From a checkpoint of a small mixture-of-experts model trained on Wikipedia.
Size: 14 layers, vocabulary 32000.
Experts: 16 experts in each of 14 layers, 288 SwiGLU neurons an expert, 4 picks a token, a sigmoid router.
Training: 542M tokens, 4135 steps.
Below are experts of layer 8 (counted from 0) of a mixture-of-experts language model. Rows are named router (the router's row for the expert), gate (a neuron's input weights, with its number), up (a neuron's input weights, with its number) and show model dimensions 0-127. Each number is 128 + 32 x the weight over its row's rms, rounded and kept within 0 to 255. Numbers have three digits each.
Before each expert's rows: "comes after" lists some tokens at least twice as common just before its tokens as in all text. This comes from a sample of Wikipedia text that the model never trained on. Tokens count by the router's weight.

# expert 0
comes after: " |", ";", " his", " —", " be", " their"
router:068084135107150138106159071114144124139150168091122124110120176181168096192093149095128183102121146081157026173104083181124141124132116139145118084132094165081173134157142141119186096090129162104131142148135124236136076078080138078133080158060160107141182067100124127130112117154152102149136166112077160095121103148184117093129148096148185167117172092170091136124106129124131119104111
gate0:141118164187159105084152110129128129171089099143190177102123123134156129141119155124182076127185111152106125083190166116120165174126155178104139162149101139143122122171124042163164105151134109106104103128127076149104127120190091106113175148147127121130152116128113141173092202164156069141119148194089128077038136099115140122136103127173153195108094136132083158095109131133143181091123
up0:108113125201192103141147122104075127174084183089158149113108096128157094155156165158118157066186108142156133157146126133123109132167109157130076177162094133070127140130123074160154126111132073156169143132092098129147116159107155093136134094178100058130108114093178140148160182145106080084140198126150123122146176218155152121114108134114140135087140112152115073187126140139143160120125
gate1:058129185099152071100129100089124157125149183071133129152114075133123125143090150189174147200150129119137114142186043096138100099079143152080132089188132100114034137098174129116157140134119177047109045114132149142108114162172136136118060178123122021106125147051118102115130092117184115154130164149133120077121118135173163107070135167126123139129085117064154110182134159110125153109072
up1:148136107194108087120142087141133124083169150067061124123130083161088159109070180120100178163123164142160043138094083086130123124096136110103122144163121107137130131137096089130187114153124166095101151185119146133108090150064140118113103109127126114141124183163074046114101161164139114096102198173196143077119134121198127099075099123127116186147119086107088099098117120115145158151118
gate2:031132120116195185164137178114169120122135155099149088098080139162131153157135136169134193115142130133181104173088104172157114158119129139139170180138119106123148194119097126116169126143113111153170118099108094150177114172046103085070161121114079158109151156106056173099120086162118165118114161097098119132114145139172126140098130120105189130118154094118119077144095195168166111205134
up2:137144122088104124132154108087202144100115120140162178170087203112086139110152138197203202104142107153113124165139105173142175183127103134178104123156164124147115136106171144216124127130094129124105112110129202119156143118164195118133081159135100121151132126129127136161109103102082109121152111100140103144102151134145186119180029092094083096188149145112121129133173138071095069113151
gate3:127129156045114156146127110115138164104126140184082121131074087115125127131119143098139163070100115075138137146177068114068174141142136204111113092117212129141078114141148146144110108129138110157107133111175100143165097119103098151066148131142072124207105145132127108107149142148149140187086216137112093131162169113196100115116149124116109064192109067128133183094123134110143146152149
up3:118102140147126115121169116078172162112125102221119096130144116178081145134082187159147166078120143110129134161148142129124187138146123189134129131130167100173124180143123133122140133166156120131110126106123146208160154106125088095101128153149089105137142130083071119104143126075113162164152143112119123124158079102102123170148167116107120114113185089075079112162148162111128187131117
gate4:119153148124084096121121111088141153123167143197184140111092101118120150144140156088125151127100124103190123096137162070153156130103108088115106133112108090137126119148085174112183140133152104142062051086151103119149231146120231108126170119093140125092114138114128066116131190125074141131106198074144081161161095193128104145128139037148158132151081121073145160096150134167105192127142
up4:075119059143195098135117173123152163133177154103124155193111102122164093135149113195106209109112094122119065098124147144164141144133083093169201165156159086083134107109118075126128174121110134095079107088139084110101133149084121181185133084090138165117088189151096084135158122091134159173069151116159108112158136160065114118051152056125200109145130147090117101090112096176194154133122
gate5:132102144082106133095152089214118150080127126111085120155138094140132148130130050101147120063193130109053126147141102117116144071105151128132170177119099165209148118122151099136155115104156071148091128147137124111128096126191141151101088106170159111163133157069178106137115158116134112208142136097106095134110166092128174108176104161149215123130135174138166152176130118165085061118090
up5:153136136126071096140076155075178151121086109138125157151114143100188148081073161095103114164176135071102128090135167148107120155078146175162095155180168131198140097117085139106171103109155121129073106137149093136125171100153111134131117099094102114061137118103143119116149142129115102129043114134139050147128113153120150151161173140091155130073122140142221112121130125143126086135104
gate6:064186089126060160075177118102133176067166149168113112111091086104117181098204140105115160143104189164185110128130138152131197083122120065120082050195126085122131142151150124110142212091143107141132123115134087131171101113078151136096101128128135132111102144088094134115101091143127130150091172158067081117098078152141122075119071122139118136194109104122105173148138165133207079124104
up6:141203115145101126060181133154098116103094157133095143128130136101177151129155120150176118167115150157175131130117127131064128100078137125128083081155192139054137113099125123112165142074149132175150179106138162121132160129105082068114104138139203147106101102182161110130137167093121140135082137144130082184128097158139217149095104162131116125151106122144077190113186055095116117136100
gate7:088148163123130104142125155156139064152174135203067121229130104130145134135066085092149132123180152103141162168183123109139068125091159112157100107112126115150078141167059141106119132126126082099085121055113111129172081170120150095166186253116079141107096138107160102066119145097160093158165131151093134102204112114166095126141118200148122142117074158114128037134112192094177168176151
up7:083102108080151141161095135094157122088170106131116101112129171124137157207148138101099163143147197116166127126154136151132124089120135121079109080118183154136105130193137161090153184112069142116135134122071118152138136153094112163155160084140132169111145130178140094116099129160150133130132134155147108053161149105119114119135127096105161145124136085157099121109086183119167113140133
gate8:135082103129139128026099141129129090085108171141167117106107115132081161101093152160139148092106160126172125149076146153144153141139136194156137120161160137144146091083111117165178118145111052129149156084142113172144150075107129119133160148101213112181158174073108104129090212104207060130116086123101142167140185134166124120136136199134079113136081155154052146116139133180158186109146
up8:163159125082083144068153150076110130124182179151130114141146062094078056100146155171066140145078094178137115117171123141135094120154151080147121063132102135129108117130139147154147135155119100190120159093084110127100073183156137129159137125082116090136105098135126085114156121188124132129154119176190155116135086125104122142069145045072138098162169181118157137098109125171141181108100
gate9:130073061092188097124105129082120122138125185126119130099130162116093115164110168162102162069216129133085127119099074111109130095100131150099179142121141133059167141086142150110120093151118110106227087099102138190156154136138178135158072143116114089127145113109146109137147092206125108147126155186107159091213137148132164088094127148180152146146193138142063123142177154137135120098129
up9:121034144124140154152184140128119126106123186079124118095149162173109182137134154103156146123156109099122140138117150099130162048079183172069164127076108167143157140183146183122130117124122108096133125101122207114147157097147131128122109092189053179090105152147117137140088137153146093156118104145031109135166137186160106143087125175199126141094104076138175181088164075083164139058097

# expert 8
comes after: "\n", " (", "|", " \"", "===", "/"
router:080131142133110178112125126148160123127155154124154105079094075106166133153158148126095130114146148105143070110101150122080151141142164150122160134102184167123150130158127140145138130059117143159086110132144129196129121111127125094158110154123095117102067073108129153083062085138155127091145142191084170075091109195144093066172171107193179131147174058133090122188128161120116111132083
gate0:210120063109173129087141119154123167117146169114149159164133174138136100145177079126164097114121140153132147145055102132125148102102141145154117102149141133039157155140140070152114075053086153134124181153150166106112119093135088112158114117137115141137148097114097114145149117146134156076061070129135091148104103116149133172191134161140143135140114141232154120117093079120105076139105
up0:122081137159090104175109154114151136114198087125112143166123152093098120138142118136113130077107130113072157137170160097142097114062101130111121104125137139127092122122063055130147104136076168124134123088157166160132169100086151163180135107137199142099126107146102140176123176156143150145136129172162110191062164080119124159213136149102097089074055148130118085173144119096117129104122
gate1:136140121141240142092138145107149172099135192067122133138093133098110095133157081121127202124138121129098101147073110118148187089151075043085094133154112179086141155155091112104101150101119121111185088104170042192151107128094145131130106144139192158178118167059152116173106169110143112160110127123122186115088092126094141065146193120139137137150080131144100191108135140093110180175215
up1:105115143174093135164156141126078084166162137120131074042081053071122157104124104103088134186156136162192128109075079115133142107097187149053176123162112102181140108158139193119177141182097116104143062088158125194047164125135181140174122128132130108152104124110195167080100171157131152111118109117095145169139121147156185194137171140116138168091056154076151127149136149145143163103103
gate2:137156140143104127107108145041115088052160136137144040104160128154101115174131124146094106140129120160166075083134152088060172165074092121160120165109165163164114104197096173159138134123109122135114127150152143142139167164138199120052145185118089166127069125092077130128091120153132165128098082149137141120099141099127138116174092147117169141160130159163125101085142144100143151106125
up2:099152135127099190079118146189168148107155135139175121075111088189142124150091152121143155181148121130169164169149134174087174124124189161129131186088147116191057133112083130066122168113135178147117096167139113148195155079124108132059146137129148094099098179136111107131093161126129188194050091159096175170116186127125088138151123089137187117180112152158173117124158119149142181080103
gate3:101087180106130147111117133153140115165128179170229142103140113103143109193129133121121091086127115123152149179123149135091093154062115155084133104141145105145155136146149105168110124139151160139164082159163123112119133180132130088151059124152158139114129119120117134127153130149166171158112150153073110122091162142135125083102171151178210136122172135105108078116153150187121111115182
up3:076143148130123132192130089128109131114172108130096171132082137101175210103129143139068142151176180115092139152122137155047086146120148118122132150182174229123077161113140102017090160140117159175205103162118109048131135150140113107092112059128131124089168059083157127123110131084126129113067098146144137147154075111109104172121122150123084133071138108089118109095137110104131106100088
gate4:179109149103173137077188147149112160165080175108089062163162143131147176108160166138156134071144107113117160131111121130087126098095107142214096103076087146079149136173171137157097153145153133109144197123124080135158059094131150077068123147185084117156108149113132136107131173146123139145112124036118138091110032136104102090193162119120174178155136130123068196111137099143157144160135
up4:068178109161116084137076132116143173099096128139144190142118078112145111119135118125176103124200144123146106134133153171106181102146132095073158142112126073146091104144075107076127174113083110112128120082128154138113140169074118089144106125107144132119116160135086144114102087124128136178111131177173120119133112131088152145081125132101050104122089131078113129130145114127129130085158
gate5:111106201128146138105125144186100111051141152102180078123182097183155077172114105113126124085139073146140158144135112064094054127104137105083103149141166096113117097165109177134108140194130173145121112151071145161157103102148101140133105160099121148142124119115180125200113099185112086167177130088105134069087069047154172110157122138134200169092131122170108109168175137081106157151212
up5:106208129149116143135149130189088060144147111116122184110103144140127134087151145108151169082108086187141143126103135083146115050119114168110164138154147163133087066124120089141144156193133154175102156152141144148166133184129084121153191132115162134158116179141115156152116138140148158096144186181081129099108142111145115131159089110107144092098123172138152143087117153108124119113120
gate6:146103132112093076144126181087067103114184140114143127112166133200167091086118107128117110167153107170135129159166172120099162105158121106162131177091127118110133098160131167077093151130103125101095179064107144146115147077060093102147105162154112128134100168099188120079148153205154114164110125133142125129179160129108133119152114075149108080139164191122139183106173079130064124114094
up6:054102151156072126133134170132194111160114088108146103153160175109124129145195044156104090081056117059123107120135068141083048151102169161108176144052128205140099141099122159110058127082100147152177171085093113124066157187154136131130151101176063122135111118096095114084147119110095156124109107116136154124148117162071161136107103114202133143156142141175169120133095170116113114138140
gate7:157155141117122154087135117105104164144148136031120177116070086144115158109120122177146127092138100158134135145154150068148155104131112095141104081148138157135110140105154212158187166144141099125159179139209076160143151158164113106194121098155176100111137126117156147111124147195119113077153067120185145090090052141094162110146108199160131145115112116131101133128150122115179154119138
up7:153131120161176126160121115090175126146131144106146148093142113145076125141130192145145164112127102092108136204123121155112159094124127127119119114077143101118117131136113078112109171094127105120180149108130150140076165150171170141080147127120086115037094198144138133099063151083101148075106117119110121125078155114135113186103138099128139057119123130122143125131149083088116120077142
gate8:127134085116159175097130175124133100207150095146122070134131136132185119152156135142164156139126140134185099102132073110148081142115094098071105121119091222132112180158122187158158104156071193114144106114117089163148098179113152109133202157124124128173131107105144056131158160125124126127146157137186148135092062109179042109164125118120206173099129097143089109125150155117110145094105
up8:090100144109070148123163123147176158154161112152143162142138127092109140134102121133081104136106156148127162135115169171150156146110195130129157127123093101086136136140138188141126155108116128140199145199128116073134135099094160108145135098144108124107113142102131191118124093127165097173109104173063113125152177160123112110100085138188148137127129172165128128160110113174164110136104
gate9:120092134130147197102062119127143117139147111159134166102085103178127178091117122139124132094173112122084142127132072076082110129118204192110106156126139239083149122141091136043100137104100076092159082121159095115111112090099107164130133124140167126158160127092111129096132151156159160113120130143111144080141147102183010150193118131125139146100156082168142113094164125160106121145134
up9:125102130134126097125150181132147191185160146113143125185154146076143169154045140158119123129088126118084138115148107114132114119142092144106071152131161100167159140129131124119104126188072116086116065145156095081132109079171159097093158086134102113199132180114137152059179173120129132113191147142136166146128099136094094126119209131125176176129107125162114181139127104110089175171088

# expert 11
comes after: ",", " to", " and", " was", " is", " that"
router:134127132109143145108148097098149126123165188142188118084055138104167108125147090195089143182122128070149045179082121151130157147096090188119123101190126132135157137159172166143170111071142088127103136144143125156120121117122179105168147171079094110198132104098146075105151152180135114098121144175113125096125069162108108101107159152142167189149166143128086145156088136140141103113114
gate0:126106150102165111104126196100132102154144077090140084122127079107109113147171142055110124091165040110205088157128164120139090120137108095126155132113094155170106176112133072165130155139102184158108097096146143129092109104121076103152089146109123126144151126098123098150146089176116136123069183172141078162116161147120160113124156152153157101098099148095182090141103086117124103090103
up0:078153088144181193138137104101160189109125126195125083127158159123104144125075103123157154144161119143080132111155116141111129161111069144142132146078131123146132105110096085081091095055158090094194129099189063103108139119146154159134200153118094161147177167121152119223134160127116161142134103134168109166064093114105071119153128117109115117139092157122153133161174105093118137150091
gate1:148148132140127086125189103095122162125094108065093093136081101125143148120147117116167133141132143083134155119078177098104129156138155124142090090113134109115203138138143165120125146093127061134145159109083132123128146082139152133139153038198082098131175129066124114086099142098104045100099107160143162110099132141145100093139147160112138151154134110179101164158167158143112096077125
up1:138173139145147123154171158122178163114146189120090116136131115109123099114165104089119163146145134200103182119142142099062136141053084192209151111145101091196102117121116085133134169108141159090144091087136132113149072144081119144102120136114128143207142161162167152070097128138159099138149164139111145102127109124106135136153121103100092194127111123135166075105095122106123109151071
gate2:055100158152123105148139078156151142122159072134134150126127123170115121120119164122156085102146118129153157139154148175164143114170127148062132104090159153148146149134086142113163114105100071101149153165107123177129099125193086144112213126133129159157085093157117159087120156110133140139120122099146105127059106122194043087162118088143122101143147159137163127185102138126119123142125
up2:137075197122171050108159109076214089137152074125107101060120123138095114151122138100087116124166118089061146158151091164134143147160101162150164115114148147106137109095128134154095157044151119104183128066112122060115157072107146198141144151157172150146040138164141140122167117150157152131161125148098081143142116077123101135079119138099087110174124141124109130169132157177145121137114
gate3:170144095152086145103128106106110152154171157112127090075129114095158153148179103118083149176106137092121090142079073138057095176098125137131179143099107100187214140124118164099139131118157052100104179090150096093106136116132149122138067166173115148138172159122082091098093213153139144082136094122148147169129108148154081117156093182141178121146114096160110090100173188172130098144122
up3:110134136156147170144146130196196066118134121181123162207090081128116109127103151113214097110146123172164161136216112120106110133113143113077170087095126166161017116117151165132108104166133134111151082125136118142113084104191136197087140173105066150145134127117146125120126105024088100155119146106088126167128077122103117141102144128147119159169140187138173133123181152120136099161158
gate4:095067150116156154120153127172120123116096081141183139125169111127129106146116166092060165159087115136094141104118159165130161101128097099168131154114181117133103099175081090147166200117089110164127102171124143113054153110180184147096207156073169179093121076122083163117188129127166142158140132088145170093138053140130104138124102038180130122124106114128100088154114101074105191120148
up4:201123091123105161129141091080117116178177142105074121127088142108091126075072056205145139089181101150094084207116127104131112171161153115132170113115091124146138112142073172121094081147183157056118175123100150177194120158075129122128123138203131114073183226124138139140117109087136074154147126111100141120127108023077134146097131185113139084121111170133113155153121142120160107154120
gate5:102110154143137108143103194063148091161077112168114115150160141139139161081070134178098089113116130209155121172122127161120138127169116076129109133132141181155157152178126079140183074117110116110149128133120159103138191126134122128121123136130133145142134119184065139030096117146228099144173137122138155094122106107167091090111094058124121182105128153120106049102144156134156162157147
up5:125053131158100087124110136140181035112119133036184132094169109114189121128154123136129148092149090147080120114156106147176162118108108184093134191159144092088107131109088136117123190149115099131136102163125092148207083181103140186075095133094107106085104122162146141087127092191145146175126156047113133108116130148111211093074131175133136151114183072141104156151144103144078137172147
gate6:131121115084094178138136167114148117179083135154116133136166116152111097132099170149099137114156145155124118125110063144153179095066147094141148168096193180109110124069117032158174124145091151161118082162132192136120152155183166124131162160085194097126160080158182169148141113078171125150090091187097150184136170101161102102071109097153082160172110142092111155108188093164188136109116
up6:166168162207076144150140038153146129183124158227111128132138160117156148134087134174097096102116107145101107128130112113131170183105187113085151106140053117198179127115153148076097069129201092115093119078132123140148160110109108134086144125146153108120105174156064161125127113142151168104184118131133098194091161193138120130117080160113128164123091138045145170120064087108131131130184
gate7:157103159105129107121101158161128104152112118126153135110150078138174151129222169123131186058187144158109135113118145111126083120171133111130183111087147097113134154151169142131133196197149085136172147107138165142137151133069166172133142155137142221109124102087167166141153127114162162109138093088090203105141082146170128094157121134172131143151157093145132150124141105086074139112148
up7:125113096171187146100093047161087177151147134216099054095153096100108134134159122109147064135151101134108128104107146125134172112115092080094096168113131161159134141162156165109138077126149130087148140218125136130080122145139136157088121153132143093170095154102158114178105184167149128121103165135054085104112122119101075165084120109085127113126112189116082150150153139150115111088154
gate8:089109144153139187136127074175125165153122090141101079193131076206208141132122155122151153121175128132142088171060130196133065117176141161109095103109103095134159118115231093103110084083111145145105112129123127119148104103116093185138125186106144096147152125113133152186139153151175137174140140126117102082128049154143137125136099145127109130146224117139104213063127157089121151124061
up8:136117131112171098112119148113114186146085172099105112147095152156074058157126169089120116110139105169100109143124108159121139129179163083124140132138122144111095124145136153129144109089186127178114180119104133127158088073076127086179096104125130081140097192132143140096158099142122076173130173153131194144161140168131106137096195182139082136147117094140123124133099085184067103129179
gate9:142107113131144145094158151116150122135149083135136063097134149113150134113158127103146172148118094096075186068132175163141145146160098121142064177181174140146113155123092099127146066129146062162131129111162092133110111155110132063124168096145093106141155113151088135128160125166141134103124140151128117065131061126146152107083172142159130128142116104110124067171117119167111105114159
up9:190143058107156155148136150166175122155130149116091135125149119107162095144179078077149110101118125095152106122100130107127136177087117140168094144091222164124129108157111182148096115164174162143148118168181113115100111109110105128123139130099087156088135057116146135125134102124070112176113175159149172079094144160155118134106020135096146135086107161162145069147144138170075099133066

# expert 1
comes after: "\n", " ", " 0", " —", " 1", " =="
router:076118194149137131155159133120122144117166133113191133073080118118150122153139132173185144076147148084181128168123090147112134162083126167129122140166103164102172136150140125129153122114103141121098151133134124166145125134122151095165130141088119094086112122074141199135136114179131127166136151156120152077068113151154095042139150132220144171130167121133089102148133125169114095077135
gate0:113109107130121149150137120127145156173105120120118159147114122078171092102074154184081110153128159119143120190148139118101118143168093143151130114179085129110134105125178124111136197096088142160082175085153071102137145127088155110204109157035133132102132102077097082079131109147159118144132160098119136107120105114090138118110126150095109143138178164114163138170130134103072174138052
up0:106140131130077064176118121156159140138109116144141071093184203171162140158110148083180057149176121128129100109114124131059049078223087102136103172182173129135179176121126129153132128110122045135179097134141118149122111161109157126110140098093144088136105138126128052124139121108087150111142146113093104141199135160053114070152096120159142154122099110171117111063107160105080098144144
gate1:036178096159139115100168101107098163121065116060134117102124185114142174131153131132082126130157162134109154184107108097079144191137118151134089140113094146155171169121154172156117072100117080187172154144079090128138158126152148107112132172158159163142058083158064129151167178165130094112120106094167127048122122106165153122153096136074143122148099176157177131123114106138100073167120
up1:054127106133108156153140166085174165146127143087090173132175152054124152153161145155102119175114148095153162122149125140102121189115106154116117103111135203150114130081111118156160126085157078176156115140155127122105158097158225135100168091105149130125153135124110151129100136174141159147176145104144120132116179191144152112127167149108146135171097135126154094098115104148096099154105
gate2:146138138124121154169138128151040162170156131177159124156176115068074141126144124131174136116139067140148137138094139103137082108066171124149084090120080100082102129189115114141177154108093166130132126091085126126135162129143120127143132137077118137129102103100088083115091088146198161157104133154080168098109159125119192129016085160127172158105157240218155124145156179125143129158157
up2:125147136139141127136065157109157129131103125114108120118161146120125117123146133199127081163154131168127159127101128128148136136108089089135106129132100134094184132122132114144126095163105134160127090097188171074120123184126152147121123106000086028121121115207101192128151100132116150116116146108112151138101146140168173146137123102105108146216127145136132134103088137147089137123149
gate3:142165103149139137105115068126044185174142164082048167133097099127093110171079111116170165086144107178147142132117136127159112115170171137146126195129148130095115133138133099129153150109105142076124211137090144191139118088133085109111069131140096113110091134104136149185142172113095158122108151108152104127075084138143155106106163110149095140121098177106128117098120138107069150143121
up3:117172145092194083149098099121147095097116094112139140182123149117183070108186190206135149037112145139112139103168152079130142148103118198069109145137087118143126127081109080118138136122096138139096120097150106167117117113090128083154113124136152123101152156100118122156129096155141146174142149166105130081157134121106138117188161138191122041119136150153152110124111155119099087113152
gate4:065062126088143113120122106150084100120149084100143119082128108097067136144189170140150118107128128139091162100184184167210117060070118131088156167125162125142174181115088195113165107071087156149094128100132128122151089185129046128156132102088110097152133133123143093138102086111156123133091102126154153158088130077168069087130151144129148147140095152187169118064096152179119100140114
up4:153125080130076197082094078101101141139129213139137107168120106162145106108126060121134125204046137114134129117065116077166158138111125129102127131122149161125091053124129109153122142112137163141076148135107123102160136067133154072156091206183170157125086151120111200114152145104130096129095105126070137110111108141078179168123128162183106129123129165094123127150170124058167162106087
gate5:185143164123094163116120162090121116150142131140212052105120104145087145122160134172139118073127082147118175141120146049124135089117116112155159105142095151181140064156156122179114111161103125165123132185124101095161143195137191183122104147110172165149141150159126134096098111119166134148119105111103154147125092159139176105149133136102140167098113096071103104074078119155158148113099
up5:138105059135167152121097131115133043121111107172138140122101080157175138168089098148126077122126126123153126181091158202100170119112142168138146104141082115130123210145106162117131113064160152131152106169101110065128052122217143145181070122098148084134117117115126109102106135122149115124145072116107123161113124137204125158108090153118169136163124082101142175112139131147182179056067
gate6:113089176142101127130134079125112132133152164151138172155163167127093126139120089172102078103162149148135131138118123138137120145174094121153196122013096136123190149168155111139151118140115052105164103183128144122137105074140143148108107086178155143109129139153082122139133134165157124104102102098099149128118095195190213088098142159145083145160121162106189108158160123200145098118129
up6:147162153138140114160152105147075141166127146124170120121125111117138094126137180174095169058096117154190117102099149147192080089157137173110092145140072147171127145169163152103100101131129100086212097148140175130121179073091111102068127115129049109119098118145072115095156180141163109099129125124107154074077159151056149149102162150105137136136122160104164133170127164113150057170106
gate7:135107156113168205127130163095100170090113085119079136122094176094097168098168132136128114200119106135104114136167139082057157198181080115076129136125104148111122133125126121100107066075123089162153149094192103145134176141172125133106194079063189178139104139115145111155089117074125085169094158156073159096156160149124103176075084149116172108116173112155124116157116170098110107094122
up7:135115056135156131066152124145152140157117130183094142160136097111120126096153156137132119122147122128075119122152092121102169145135153083083092203132129166145157120125095150132148164163144139178196112092152152029148160135122110175101137090134138195139080101076167066146122079102081082124160161131105152115164099120095100131147069140167092116154170143133078079147077154130126075140076
gate8:086132128081155149126179159121170064209149081076112162110104133130197131124136113111110094081141120192114089156173148122117162081084146141119194079109127163141141181170170132122062093128081113126144097094160176097105123056174165103103140119094126173135128130145112179125203161168143183099114105114104132142073166118123083122098159115146157187169139146135125093120086113078174157114115
up8:137156042134136106150085077144111159115121165145175140114089167161107106129104143191185147071171138090159121124055155136133062150153090060149068132161158115075169113087085119139137100118154145125142103140135114154170165149081105146167143116124090077120149123115158116133108116087104121128117178136130119067182070150146159137143096166113078110094135080134103169108178097165104113113170
gate9:078106109184102168068112072135098023156125046084142084118134097142183142154096134127149099152077096109167118055134130133156140087131111177084130131192175171155161114111138130057139092147134121131108132142148163065172031117085098064142134087070178146152129137223174133139068126136110084191143133122121108144106136143119173126085154167163120154143143154144150055171184133115104154110079
up9:113174143164152121115108166103106173038148123131117131129047180194092132127111144178155170153129106165122124105098155087058083087176103123139126155135118087141126169139072196176072105138084126156124135144115135151092182198103161093117123103191196109127076115147111122131173123123155090147156115131151097060147105116138087107148093075129113096053139126121155163167119166099116149180177

# expert 5
comes after: "\n", ".", "==", " =", " for", " at"
router:090153170076116168117133099106135187110162132109170130114086111129117091155154145104128181116134145081230125156090163112113155120115159179129129098147114132107124134144159141141066064098135120152101176101155111140147116088076158128166081144103128120165115066062134141131095127113145093198133187121069124092119137170177094049113127092179133149155217088182141136140140164136096107081179
gate0:161089076176072176092103088149167120132112188107127115158170183078118090137109155102068063089141171052164154104213116137131171146153139144133119134110141146073128164141123130105124176129213116151120089186124114156136090120056128102111129127123153117143123172098166164117135146121093142140100192104062149103153105118099068123084159149141121070122152159091103074086103150140165070101051
up0:154144120086167163140124120165163140134117164135082138101049081148135122125084153077145110120127139120133105057120142071170151170148119205157126153060149155069123125084145123099132030116148131141154096090134098150175155116152159128126149146123102148153108158099116093128132079118114093081125129076117120147191130163125116153167144178072112207168159123100133155162072123182144130123147
gate1:117081157122096188149170099147130116133141158051097120154076125205135106151075097108088086123139112074107138117098071112175143123110140153168136103092128095086150152128111100121135124098081095152112110136141175121163150132187182100114125189077074103152138113178147165188107102117122162169128116107101175158108152109157108117179095107139085109132118176129131142136135092136095114083132
up1:164071118174126126102158094149150106082177127079132092136102179125089141149134132157148064101138156123147197109161083163137117198154136159186159135091134144154110158127083137125114189126164134113128123191132187120149153113141143108141114095136160158128109106141130163161116111168128125136147109110126127162138119116089126196155086113144153045124084081070110043152116128159099079143120
gate2:070151119128087130171135101119194141118122139132146177123119171083117171136069160133128165134106120124166126124111131154145157124139131102190091092120092087102105168135121086137122114118151142162159109140129185136161119156151130160190124081101123116117157123142168092109108136039170132138130156164144148117173158165172093142112139175186111113117156093094168131113204142172041157120088
up2:108101153082085148042088162137162110146154128201108152139106090150095099124143146143101123139168165141110101166147163118136174159129119222107138148073133152088182128142163123131132114118127146143136073121144110062118137106139166115078120130121099047130132151064134187164078114133015144069080086120127131165118090094134131096153134127119159088121125157152120154080199124100130129039145
gate3:144112150121049225083087141116115079060215104121117148129177193141107143134135104071147120126130105070119166145107117140118140134109120115163133125146119173172120115128138152164173136129172144099108096162143155084091145092122152115123176123130129143137095137102150106057125135195130133105122052155201144169169177132130112085101158127190205191169167097145085104117061138093135096170128
up3:053162139161094078171113107121150048122116064043122126094141176080158143109157087082100171122126164124095129166161096155119104146170141134117186078148132123103151094126099077108135138091120181131123136145125089139159118114143080189137139102174109109128158192153103134141131095136182174113101152145110104105133085123109118093171132171094072101150070154102134150091165116134193065142141
gate4:159141145131120172086125145112072148187095160142132185133147131134158184130080193160130149118117164067142103158100047155172153193129189064118123141097071124092127114080144129143104103097079159134105168120120138122178149072107163085077127164087108194101089114128082116190135111085116113045193103089116114114138124130178115136148129156130134171212130113188128172122120166125079141092119
up4:124183119141090124061140137097146112079157105133090140089154169156143082120140131165101131133109095121131104144126112133177094118157119159113158154101077087144196103151147178135062067111147092122128139099117134109129111142093171091142089098114094092096142107139117075123142072133120095155175125137185075135144131156126146111134134130110127104127104121184191149157153189158096104079126
gate5:133157114013109141062162186130094152144093156083163131085131099171179093155100158106106176126114084106144079098103125107197136125110136108122141146112110090114189113104125115121123144118076132106084133086062160118113203138088130149123102155077130123149163149146153088107103106110097207143162077098133160085097110126165143132123099122139180144186147134162136125130097095140143140131153
up5:105147113154133135121115099101129121140174113161124116107069161128125155156104094145124176130170158069134076087108092148099174185136102131188185142063093181082200131117118138111139140132097106133174081130133155105103137176129143137143133117128111135185144168133103112141093139135115157120179133104123152145127114125127095117153087164101159186153108090144157115086144151162132150151090
gate6:134115115115071095133123184080118124107136153164093160165145140170084122142117137129111160128173171098159139136105164060140186158126130216140111091085170083136119123163119107076183112137099136167153099102088146134152195109060112086123105169075118096160067126174151154101209114142178173074089166138093022145154118130177169138177116132125114180129138092160106075094147121117153112154123
up6:127167145125109197100157163159099121198158118161139187095144108128141102185107094082138164133130128111094172123203134100099107058079069100103160132142144126123117122125128072124061143147111120145089143125150137177137116147125190108120158134153085118132144125103102157126153170140109121164117105112201162155131122144094146115183074116150120115110118167130115158142116126117138123080121
gate7:056126111095099097098100089206063085152110126115099105165145114156219138165156135119114114129086121162058105101159118193126121083161113102136081125154160132084081105110119132131142109145100141140124146208203121157128102166122107127110114137117131151149123119152097155103146070162136132106126138113152086105119115187099130116124156151113192137185153101140153124091116120134194158118126
up7:125119151057175094171083152122112136123113150153126151105159141151163120147081182136147156081151085142144103138155123140220139131165154125147103153153161120161125120104121157128132164143188135142146096139119131144150139143121170098125219107086178161182123166096044090083134113116143107116137093140083135134105148165122200101131172141127120197170180106136066117122094111114119114151112
gate8:119112114049163113110153111144130179126145117116143178118188123142108126149172115135123144110123169174107135133116158178116162114162187085096156030167098118102094131145123160198159148100114154163073136094109107127107130126100146196118078161208169145128113188153079122148143110173187160127145034111062157143140139171182109133120144125123113185095172183139104081135155132140170120097144
up8:116146076101186073097185078082109141092157206162142116112127183160078110077112113151084159132159152128141128160102123131166127146164164187080159106137188149103125141163111112146112146087150103191129111087076189123081129144136146150123162127092151120080162147141136076137111155113151131151101093129058214118124123156197152141127147166118147139117213172151155114157144146149139139115157
gate9:121158083076056188099115175144125149194102108076124122111172088088066150155096094046125134127117135166154101113161198107114068070101182152136120134109121174148145177126147143119147140069054097038131151141098079115131106100216142173116165109131114140128157125116142111144154143134155205157056143137148105122177131137131111111146117139131102143188143187152109098123161139149132168122058
up9:138152163159184157111145166098097157160088174139106134113129138105139142126100157127117105120113076144121100127132120155096153116186137145153139096189141120168120101145120164178094147048116106168153191179156239138090190121101141143095146108183188088082128056084103158131161155101116120095134115137140131087138120092125069115191086108144055178153124149139080166100178123154157116128164